From a checkpoint of a small mixture-of-experts model trained on Wikipedia.
Experts: 64 SwiGLU neurons an expert, 1 pick a token, a sigmoid router, a shared expert of 128 neurons.
Below are experts of layer 3 (counted from 0) of a mixture-of-experts language model. Rows are named router (the router's row for the expert), gate (a neuron's input weights, with its number), up (a neuron's input weights, with its number) and show model dimensions 0-95. Each number is 500 + 50 x the weight over its row's rms, rounded and kept within 0 to 999. Numbers have three digits each.
After each expert's rows: a language model's description of what the expert responds to; "gets" lists some tokens that make up at least twice as much of what it gets as of all text. This comes from a sample of Wikipedia text that the model never trained on. Tokens count by the router's weight.

# expert 30
router:485482427553510557456570461537431402515469564484441455461534574509484473410451492442545469513526509486452475636443437490537497521431526442472589523486465476381493529588528510490533552546535464449498510458459609501495478492436533458430415536458432535432437576496542507385481539563509521519
gate1:498481403513584527516508517433504431502483575515551403451556530491596424492471556478426517507510511571560534554435502496480459477395503423497560602560469454429481565531479491450457601484495439464487570446501538548462507466485587513410498547548482436447508431503618534440551532542472549512
up1:540486411529585453539484535456394486539474588508482497393504615446543467477402507503440541463544517572500486535482583530474421489425457485408522508458534474466428512553483523513466589450457485538465594379482548580520520486495587518440453563488481468471488469511552570484535537553462567527
Vowel-plus-p fragments. Two-letter pieces such as op, ap, ip, up inside foreign names like Dopfer, Dugopolje, the digit 1 starting numbers, and non-Latin script bytes.
gets: "1", "p", " of", "op", "ip", "ap"

# expert 28
router:509540406591484530416520544456536407490455471543513491502476498543411390466456428450469504560397533483474566528497550482523410518478479506519529396558459453463567604496475445494465498521460485503473483515399546489513473532420424515500564462457514437526487539532565515500435628489550547406
gate1:554588555568485556386513497439510437527397520519525550492481462379424469393472548542476539472493487477465520527446517574500433530475532471482463490619509462639410430510472585543539531479555534468537511541476499509492525499520431539460476474541472490507485479445499600529438546581455496417
up1:510564456487486470453548458430461432414438559534465463570531403425438506479469546533418559471546532462467536490448528595457514611497520442491511577538502548572485511535453589482585498478476492607428566580417538515491577491538495549503534457545502494494463488515437537437488550591482399491
Past tense and participles. Verb endings -ed, -ing, -ated and whole verbs like made, used, released, often after was or he, e.g. interrupted, married.
gets: "ed", "ing", "ated", " up", " made", "ating"

# expert 19
router:517509553550508446514456588474507494595512447590415630455411491526512468438496514469463516577506499491511475513553506488505559493560559495529486492374485494551587558504580484574555514523473559490575503474450492430518523618567452499545506643564538413466525447541462462492465554513476533482
gate1:523525560489473449495517515539572421571572500555531491465540521468438476448484525508446572528475620543466508521532452428439455519544521536535588474466563475466417516453569496482521529495554537542486531517537430495452467479421562603552404546533459426438441535636430522492582427588513527508
up1:551477496427515500549487445627522385529579509539526501471493533484494490433481566491408510505417494503406482498484455409415509509582560587557551475452558494453513484530607530493548579495546519526513430538548461542427479558410544524496476509547514479456475573606428474558555442562521499512
Articles and pronouns. Articles and pronouns like the, The, he, his, it, which and possessive 's in narrative and biographical prose.
gets: " the", " The", " he", " his", "'s", " He"

# expert 0
router:491464325523544611371508483563476461535461448574417571450518496606446437426438434432579472561494521515458519567571514519504476532483576457520558480450395447488563510548505503499556526518464510496541454459458569472510498565490473499482508501411510531471483546529473515457468521538561483470
gate1:466506534577461418516384491475506474571450535547528477505446485393417482563599514480482463485493480465379475465484500560504523583449537454448483575486442518561497564535450564476511468522538537537532473569510594560537517470504517467462507584529557445496516611569555446531456552623539528452
up1:439514522507474489581497522564424518518471476531493458516521511530443608437479507571525469433509413561500490471550579492486461459480479530502554447479456495342548502371515449402474459442472467520441513486518534474456579572430478561559487439459456581533540462506432406586497569436462515518
Commas, digits, table pipes. Commas after dates or places, the preposition in, digits inside numbers, and table pipes, plus the word piece pl in simplicity, simplify.
gets: ",", " in", "5", " |", "1", " |\n"

# expert 24
router:511552417499574572433468540585476373560496411545457530400454514525486518532517508439406554530504537463443525532593495497435456503444513505488489416469527491454510495493465489601504536544587558492495481429425523533542515580540501449459468468410526436413536578475515479430496561565500420525
gate1:625421448506470504518615447576539533516581493538476497484497463433486557586480454432512487483498491524486471566419533559451510538491562604560593502465601517535551610539572483492514397484508436495537435546451513532518457462429585419467485498428497518447507496580535537521444519486464522504
up1:426590593545488567473507437499516589483446544471478515491481539460448516497484566494497463542451513483526454448496463483608492505489567486626464499524486513464481442522444560390443512471564514532576457454513388487483486519578478560448473509528500403439394542555404478492625545550483525531
Closing punctuation marks. Closing quotes, parentheses, commas, dashes and braces that end a title, name or aside, often in tables, such as Rosenblum", (2015),.
gets: ")", "\"", ",", "\n", ")\n", " –"

# expert 22
router:499469407491502585429449542482458494442535439634467560469469512493414496459505422458548457616496520487486430478497477486489464612500520475592451443423437477536558494561452514477521473535452511466543444444416477476488491441525516460518492531480544546521517557619455520361531512577517445539
gate1:478419511488546609512525576546587414489509595581444430503533516487518487509491506479489552492462514512469500452541489527498510533504483507493544535433442348527511513451494401465553498503488406610445515598496515420505440427453578508489496473592424572489522443629512480447531491512520541488
up1:444547453558482487579472446491445597531522426499558571501526450424497486528450510503527534454533559541550546508467456488416461449486465470560465507507561570501494477610542510487485517491546553452520521464483449605444594512540350477538496538370483500515512589443435538425503559498517528599
Consonant word onsets. Word-initial consonant pieces such as C, G, W, St, Ch, st starting lowercase words or names, like st-amps, w-ings, G-resham.
gets: " C", " G", " W", " St", " S", " c"

# expert 18
router:536524484487464563479508510487483494551400524578406599530446515602423453518492530497489501626438470516519576574550415516465507512519466535482576538489450458487503504488457417486549588490563485463518507445499592443442570551545446620397434488447491495553552577536492538505475480519566483454
gate1:391435543487462524479538469559563496492493577527512456554499500568527468561440524513508461542538446526534599528510389510574505507557466513586430524520549436554528453453503433490525463404547543541557564462458615426510549523546511510430456537468495624478487462516527570606399496513516456523
up1:451446566560549499484537476550514500505506590487559517508504499477532464521491562464512480517469430508508601562573463500506495545544554553532432639504582470535488422486495437474447551390484551540561564458500628456505569607467482444456496474508558543521492455562483612591516462476581496473
Articles and numerals. Articles and counting words before a noun, such as a, an, first, two, one, other, most, as in rest for two weeks.
gets: " a", " an", " first", " two", " one", " other"

# expert 17
router:494494312544545587378520467526489472522485424568410581445532494602424447406461447419572473543490530476457545567548498544549487524479587421510550465465390441489526512556498510518516528522498549522541452473432567476527475562524473499462509487425529533473527534517469509494502522517542490468
gate1:473558539441487486514449495570421468551503496482555409469416582610433488447500553535426408455460500541507525522569534477565466463486439497496527489420570508533457567442457500544365538607496443486456545466376526550522496466475520479506546605526517465505547523476451484530415485485541479428
up1:528452415487487498512517424427556565421546575491466497468549486471545474520649557438486516465556534466528517508477448455464474528463463429494398373515503458468482482482556512495480546508461516567475567481543403439498504566463476501443504555467491565410434576567470567549565511412550580545
Conjunctions and adverb endings. The word and, adverbs like also, not, then, now, the endings -ly, -ally, and word middles such as r-ush-ing, Cent-ury.
gets: " and", "ly", " also", ",", " not", "5"

# expert 5
router:457445428517541543421500502531565371498477478555510553447546473434436414456494408459530490484490412543533432485457498505428500565490611483513470440445435555476542491483489530533540524554559424515522392430518556521468469531470512509554459561530410541408465473551505414542465544524599517450
gate1:449411442524571529446593470534625547509487471544513490517588472479497465546505539543509501534508573519525562502492425503552544534607496440555475520530461536549395460531498573469381590537613501468451482466541533439505475480472547567410516484473459451506424521510496526587455571573460469460
up1:462474455555498546415572420547573559500443488516564502473583444486489530527550496492535550494490569620460472577516432527541462575572504467469426496481440490532499499450555542607409576473518485439404514512475530483496474461509448469444370503459572385535526550538512550581471501484450496482
Mid-word consonant pieces. Single-letter or short pieces inside foreign or uncommon names after a first letter, such as K-r-ishna, Guer-r-ero, By-z-antine, Sefer-ov-ic.
gets: "l", "u", "r", "g", "h", "k"

# expert 10
router:415541468484543455415504466508435507479446448583465536516467578487524494439490523446530528536452447451456552609423496621465427552440459516510528483461473391447493524561570463478429524522529509507621457424514525522504525467453534448573462554458512568411499551496484520520500538603569413487
gate1:589530509424450534429528472513488505537459523608484544444477497512494456503489546443506536399530503432490500427518473479530532542507552559575511471548499636594518510526425536484605515465473478479548543393444422469493409516486461532610494510488473547536540545420485511557420495520408503396
up1:586540497433469483385474426502482540493474509550455503450447460551527430562466526439526586390487496462478502440504469484521544557519537546615528446520490601580499472525430567491581529506497486490535535381480425466494412510479461566613511484525473559549515565444470523528404528494457509428
Leading digits in numbers. First digits 1–3 starting a number, especially minutes in coordinates like 39°24′, plus days, years and table figures.
gets: "2", "3", "1", "4"

# expert 13
router:522424480496498571445473530504478509533514553523500477505512510558497443427546477390532418479554451607450550556522432532511478569472468495489581530407511518502604486557451489492503495535459426554555475518391597518565531474548485566475570483422499523522540439517601435529518571516590565403
gate1:489503443458564457539487442460531469581468533453480494558521551574502495491554459537412496527436556410521555506521484380508498549393414478505489516485490520477415538393624488487490518458447577576499627473419435473542505510483515450483563488448472504427484552420519504504488583473515525414
up1:484510473477539488474499438620503457544551528501614506499462443445437583496515512506406476518577510580515491455516510426577417532522513502528433452535513509460511483550502561467468438474522520530543509593429471528564424525576416542450445454335469477423527485531561436568504540520441562504
Table pipes, -e endings. Table cell pipes starting new rows, and word-final pieces ending in e, such as Ligue, Chuckie, que, canoe.
gets: "|", "e", " |", "ie", "le", "ine"

# expert 3
router:485544428451537502486498423574557460511589536514527564444534494497455491411452411409550431509546538484509478508563537480497432634570555375507504544416514506481454458526511557590506476481491528517515429418495465488500495503447553453391442536450551482533479509552476463367495549545514494546
gate1:475475424432485480523469501543486416482450348480515536426412496554545498461501362481492593426514625502439554463547518446466526473511571434551553488562583474518491589508535512523451471468505472487504445438502504563583510524533561474481480485521431389531578481549454487483569481537485481525
up1:541527500539383511497452490494569528423452406532503543415476493462530603467460438486617526445480517502442558523469491513538514534401498441458554537450463522580499488525538493603477415444433513450471441449529509535495568466596499500559541463563563467493512502604469549497562613530441497538
Consonant fragments in names. Short consonant pieces inside foreign names and words, such as f in Hessischer Rundfunk, b in Brabham, plus is and or.
gets: " is", "b", "f", "c", " or", " be"

# expert 15
router:507471422532476475493474422486463448470441484522371604459529603522424466543426449515565416593500563497408586531573535493502526548477530496535545489528439529508595542508537438483502580457539484426558478467510591533482503514558540567438540539494556545516439473494585568464537536507552550462
gate1:436516560395521511464491547461525547420512519534539477644590515461454548441477476499540488561543463512511503526523521483534620471580532469525572478551539500466538472442392538472404471525526500551454413470556575539468558534468569422452562546519488583438476466509503529531573444562563527440
up1:446473521592478446612473548445532504446476488479482537544543437462517484492524505597536580602528388550490524494504465472465529395600465405553464578503468492480520520563584429470479536512584456479411551453552537511517532498510508462490589416463509499448442522478478540392540519532478413507
Conjunctions and time nouns. Clause links and time nouns in narrative prose, such as but, after, when, where, years, season, career, plus sit in situate.
gets: " but", " as", " time", " out", " after", " part"

# expert 2
router:531498362457547600369551558560473473535492461549417517427516482602484463449500454447592479528495518485438539548524482540516469549470570444557525521432398382451575547529538480462522493545447525510572471461493578459496467494534526463519466531417460486454478482565454520436468497538510440450
gate1:451528549517419448503581485543469496443432513519455551441498389497488507516441533454568440524566521515455430489373405472509544482460592548587527529419489469429534579548495512443474546533427441510582476537547548593420573522604568496559508483514480478487557485526543501472465525498491437447
up1:540460459488408562527463447544529535515496511499522571539597417518465510487511578477532510549429512480524507539530420513560565487579514558563614581510528504442517517569506513537481429555504507521478491520507471490429499447463474512542508533436547432448509489293428531506498613505515591548
Gen- word starts, separators. Capitalized or lowercase word-initial pieces like Gen, gen, Ge, Ivan, Niger, plus table pipes, hyphens, parentheses and paragraph breaks.
gets: "-", " |", " (", ",", ":", " in"

# expert 21
router:498472309515556602391499483554467452543463436582436580441532509593435444436431421420575484565495522508450505559573512538522490539486566454516549475448396429476561520562514510511564513541464503492544465474461548466523495563489480490466498515417519525463487532514476512473481502535556501472
gate1:572553575451522449556464471497568488422456416497511452449456544475496518475518410559520460502442530449479557571530468523526497599557518470543483502443464488579513506469541494359504631585471524554518536528544449410466581449490564525560518580535581491428511548458503470446524442467526574536
up1:534458520555564555491544494452524487447469478500531496520464487518549408531545556560525463499469540492525497447448465578516587468480504363589455387570565500490430494602531442460533508462556482463528488424510518600452444442560498430456624459437510579470507482524486422540454561486510419482
Year digits in tables. Middle digits of years after 19 or 20, such as 1987, 2017, and table pipes in election and squad tables; also pl in simplicity.
gets: "1", "8", " |", " M", "4", "ar"

# expert 23
router:507424480504553527404513428456468482639429539582483560428552483532472433468518444431488494569473432454443553586507516487510555552511580408542535429423511470533477505525530520513580496501505509455572393437536495429449504584469589536558413476501436547510532487452502522469511491523571532472
gate1:458483479565515446520563521490476532537518451526480503513524491490458542503508544550501484578474547455417565475440470467556472385441433416550565413471599504458540433542476614481496476447496479524516406541501581461465591556488489507489452488436612570450464492481485480515516642555596539526
up1:445509514504474458512494434580494498508446470493497474503596408482445464453543506563609461516465500396464481563397492463516535427419448496512588382512544533419440424497512494491545383525501441544521487555573604439515517538496546461507433492451559551508437457544496500553487521603504487535
Word-initial lowercase pieces. Opening pieces of lowercase words after the, a, and, such as r-ushed, r-hino, m-alt, cal-iphs, wh-oleness.
gets: " m", " s", " H", " b", " t", " p"

# expert 1
router:506473407539552496449545463509553365458471524514533530345457502528425449490472461527528420490485456559452556523530478520437434566441564454470546548420446427472576583583516513544537507502553572490493480491500484483538481502558449553481553508478461531531464491442460440490525502664551520529
gate1:503616517433504468438511537488582531529500521558590480406545539517507384526453507413494448532408487492455619435595418571487459574502482538559488509466471456500544540518445556563538560459576509512585514458536527493435521419593499530546551491441548482491498429525515449429524515484485516449
up1:494452558593530586569567534529534520508480490452485439610552596466495595502495461575527520437464528529552492552525537391581578550541560451491549456581537490547487515472571522481430474463563491432540456582503484484550457490455445475446468531525495450510497562590434516540503393540554439454
Short mid-word fragments. Short vowel-initial pieces inside names and longer words, such as im-ag-inable, Curt-is, arr-an-ged, plus capitalized starts like Ed-ge.
gets: "an", "a", "in", "as", "is", "at"

# expert 25
router:408426441493530496470544446513439463521535455546480524490510644489514512518576502539436537503444476498488531603474528481412474503525460449567487532424460503563484503557468518464502541478531569520590394461449509409544508487576511476416430558437459566550451560613468536514441534581444552478
gate1:450620498488581534491570435420518501405539569456435468582418466562527474453567397504483479430427494529519549514545466518523600467494507459551547470502493508507526471484541512446428491460509509507521546461425455504444517534515557398508443588519432592520503487460548561489454562525396412472
up1:428573430533530608541564453445518572399473531450427530588496456558468531497558459454473511438400471556486571570490447489433590474450556510577515480543542557523519471494561469519453454566489520484470589449446449510517501481499592454577468547510461501440455453445554561534480531542471419446
Zeros and nines in numbers. Middle digits 0 and 9 inside years and figures, like 2-0-01 and 1-9-89, plus words such as rep and hundred.
gets: "0", "9", "5", "8", " rep", " Rep"

# expert 9
router:475480420581531488412562376495459459560451477525439527452403494530541453448509389540515535607463523488438455627579473493475564506451563529542608505524464454480466564544509458472475520430494551458540508444491551518503563521512444524540530510497549549540435498455468486512425472540477517380
gate1:447488573461399608501481554441549521524479575503571475449526492444574479563464495531477558539423613552567529485532488511592513466417522583486638424527486545562545469550556496481463471527449497455514434528580550431528482435495491520461467528573502514511542403536534433459490566552514528505
up1:517487449522488460516570511575352482510444450630417530586553482551494484481418528522535483579558544538472387528479453377457507505461537533462483559488522463474470456441447463539525474536557464553495548445464394578505480481565502437546506537436551563509500448476538519540502398507444494503
Prepositions and such. Prepositions, that and such right after verbs or nouns in running prose, such as named in, due to, players such as.
gets: " to", " of", " that", " \"", " for", " by"

# expert 20
router:487533373533558546463501433540421500567499457552479526378489486493451429503422519509515467563564474532492595555503512558457509500504597460562453451468473493422476519494522465585496535588446400452481474492455579577545516556454465526420456514430545516418463475529436490513450526587587510491
gate1:482485626562547562582549493521448572542521501467512543451578457458480574525514575478559479571490459606528489558492524490452414503541590543518439526447528494442537506452475508486501527434520434433482394445495497537535551524427441541475487476474495438516581408526434453466498466623527522595
up1:531555537544526537510482531514477570490454498572463489476560462456452591555505590504523509513494516565548490571519522507433372471558550524558506504483555463390492521462441483565525574530448425440489408352486488526512519613421369558528512451494477493532533466502453486474511486522474558589
Headings and -ic/-al pieces. Section heading markers == and ===, table pipes and line ends, word-final pieces like -ic, -al, and title words National, State.
gets: "==", " |\n", "al", "ic", " |", "4"

# expert 4
router:487482382428473582391467527501486476498449451570439571485557543551417474477435462415573491503478503520474426543544457535534474533524581419493627381509439518515573503564579477511524503538501465590517443465434606544476482553470541490477553469445511447458508505518476469473471523482583519515
gate1:458476495530386467583514500476527472536493519498451510504476494517503538497492525549469526515480478505576442463416526560577492515640482467575456470528526483459500469589557564505524480567457431456554363438450396509512428435519513521519559556470537515420514551486398449507447645455498463461
up1:516474544488423481463542461497475504533486476510438474480557550530470530567501463403440557463474511505509512483429569406425571498491489410510480579417579485500447546486400534632441516482556503507515390511437541465490549547444535467591523441576492559560514481615440485468483505468562579544
Plural and -s endings. Word-final suffix pieces, mostly plural or verb -s endings like -s, -ers, -ings, -ions, in celebrities, Trustees, screenings, gets.
gets: "s", "es", "ers", "ors", "ings", "ations"

# expert 31
router:489524384484513575452538534599438421483442524593441593448513464510457540395454419485594495579498487490481477537593533525503428535500555472509513507387508443438538492576476499517505458487510465547546481463389539504578476534544524453449575532386486541460495526572510561482459496497548500500
gate1:422495473457519544537489505504493395480444531548459568467425454507483546457513453609533573484435531479497567460504532446464562492525475527485444454403507561477537460475549471532409517428454554556551512542461479458515497650507551507601484450572577493512615562525505528464494516517582612487
up1:533482420527506401534575501532564414540480505499506509506487460473535535428553487614502531414452439453462453406486572494486538553564514569449500500416534480388546483446464480482563545563501524484489507511575366472529492536462437509578475475566488514522571506576534543478462587592470560553
Name-start syllables. Opening syllables of proper names, often capitalized like T, John, An, Mar, Le, and the fragment ast, in lists and sports tables.
gets: " T", "9", "th", " H", " Mar", " P"

# expert 16
router:472579471447405569447508584591451520494473439510494523499470569614464509428563463453490483509519438565450521490541536604489440562547562494528517434409570442563502493452493494475538465542425502520563424418508470438461478495563498511405520536558447464420444463583499550481475553575509460469
gate1:489484535485496418415465500515465465495515457496504510562507461463522451480505503530504430543435520592539548426514575578572555411531486522461510475549475386550490361466509427623516528515499524502476575505499509539511439535559519492496601513543472589458432523501641542453486495581498405510
up1:573462482496552556516544508527464507532494489471456503480483451483484572475427510522625535539491527502437492506457458479614424558457512491502481538444491489555557562606503397406504488533509586427510482531537512492468510412454528489482509477357538460562595450516399447561587603456482505497
Capital letter starts. Single capital letters beginning a name, title or line, often after a bracket, quote or line break, like James, Laxman, NRHP.
gets: " L", " N", "D", " D", "L", "R"

# expert 26
router:419511461461420418404526570536530505547425470547510540490550521493475400441480489441556472570444487531503475536531508530554427488523452520514481524490446366474462544466545479659524508447518528581549444434476460562487522531520487555446487519460509464502497506514572516438391508624552434481
gate1:489481505505493445512552605453435465459503483488376502555469532535510471479469489469566542584565505506484389471512571509609533548437485462424502412481561455458508477527581544540547489523474480407481527546509554583508481506514469567427538478557433477493490589443527487574536557496557362580
up1:526463526529469520564580557531518510504478521483364516570527543491456497386589491520535503535537512524420432446471489528563468544486582435511455445521519469577535531487572582484548446554445468438539475508476460630480542568494434579429535475529440580563474551416527500522489497530476384523
Digits in numbers. Single digits inside longer numbers, especially the final digit of years, coordinates, vote counts and citations, such as 197-0, 79.91694-4.
gets: "7", "8", "6", "4", "9", "5"

# expert 8
router:448487421565572493497526569478487503532551435517468564390560525495537492504442537427552499524484522491470564490487402646418499514544499508483495398553544445506574478445486483545533601493460551556491469496477556546435619483570545500558457612580480454494555500560528448491494522559527536524
gate1:526535492437551557519507406515549465580553420471519496552493569417495420461514460495481486595451534438559441478458501520458603436540562506551528453520426428515503512529456511449481446373488447587463469496500485427528553474457479491497596469545457487545513417577541377480520458493455582530
up1:487425504450525608496573451461539503537477481545544456434506513472477544523485473451481393468490482527571550444553512439453575482450568505483500490517482396498585447439485486380436506484515569448500449519510483495508461487498529439520597516495437462625509440602442387447526608456540494486
Periods and colons. Sentence-ending periods, decimal points in table figures such as +5.2, initials such as John W., and list colons such as Cup: 2003.
gets: ".", ":", ".\n\n", ".\n", ").", " ."

# expert 7
router:480526342528512518399507462514462507577542517629502517494519511555466452466418440407597446550497495479493528594556518568494526515508602467552529423496455458484567459562494425480601505551423479470547459551455602516541512488434534545463440497470567530470504509458544507528465507545533457518
gate1:409599441555473536475497486467506529462474518485586514391470509433570396477434464485510478539426462411525493535405436490555511541502494548544460519486461542475528443396443446511537618482384526525426562435493446552590522523568495517618481554475538495520499463483484525498509508432497501460
up1:472487556538428521424551562428451521480433537470430454494538569523523573609533478493484532439529431521392433400477518435480547510429500482458561548436469404460425459468419495518510471506568473503547403484553595398522524454452477490458535490506543444501539492458460487505486465629513488466
Table symbols and spacing. Spaces, plus and minus signs, slashes and commas inside numbers in sports and election tables, plus the fragment it in names like Vitale.
gets: " ", "it", " in", "–", ",", "/"

# expert 14
router:462517416530467593469521537594464540484489495527447596533514535519466514486479503464528499485539486488420453511581562621577402524531622425575632547430494470479524508592459492520441486498442488533588502506451551546543459547454498530486459556419506458503440491522493446512450483591559512455
gate1:539465361473528532587555483511400452474516455513489548576521509452538517595539524392429569501556519586549475487542523556542469506521573620598551482476467478387488527521496464481491514513443509519502499496512427487478558526438562528504550514440453491473545462463495517543461497653556558511
up1:533584557501522496546422514524497502419482416507512492446457428499440515499539398510528441568524476462549528519476488416535445539550469525433497504511442488475527531618439374509508442500611514424550468539555470489470526424415440511501559495545464447519487411499550608538461423526398471516
Capital letters and abbreviations. Single capital letters and initialisms like A, E, I, U, U.S., UFC, the piece -ies in names, and information after Personal.
gets: "y", " A", " (", " I", " E", "ia"

# expert 12
router:496538424555520569484539549530499348516519454605495506451574464621434428477425432417517493531503506537496548533514572513477520507564525450532486453391531465489581567525478496480423498547469521565512442475458514528544476567499444432382490496421536446541542491546455489484485500540588561480
gate1:459519542548599413525506518494504414520514513511445493531473607486493590411519459454521481489505434519567519492442551411570489461500476502498548560505444425489509455617497463546452502562486447512491421554525430407556558540578477513399473547454555501517493449502437605608488436484458555504
up1:459437412559558548513456633457467444608549439539478524446539508457525602466461526589465527394464563531439484449506482477524409453503533506565484480641518527519500554558550500601478474550525543437493510559434512537550505518527474503528439526469527452462517524494449603475506549437551518515
Past auxiliaries in biographies. Verbs was, were, been, had after a subject in biographical text, plus val in Chevalier and infobox labels like Directed.
gets: " was", " were", "ay", ";", " are", " Sh"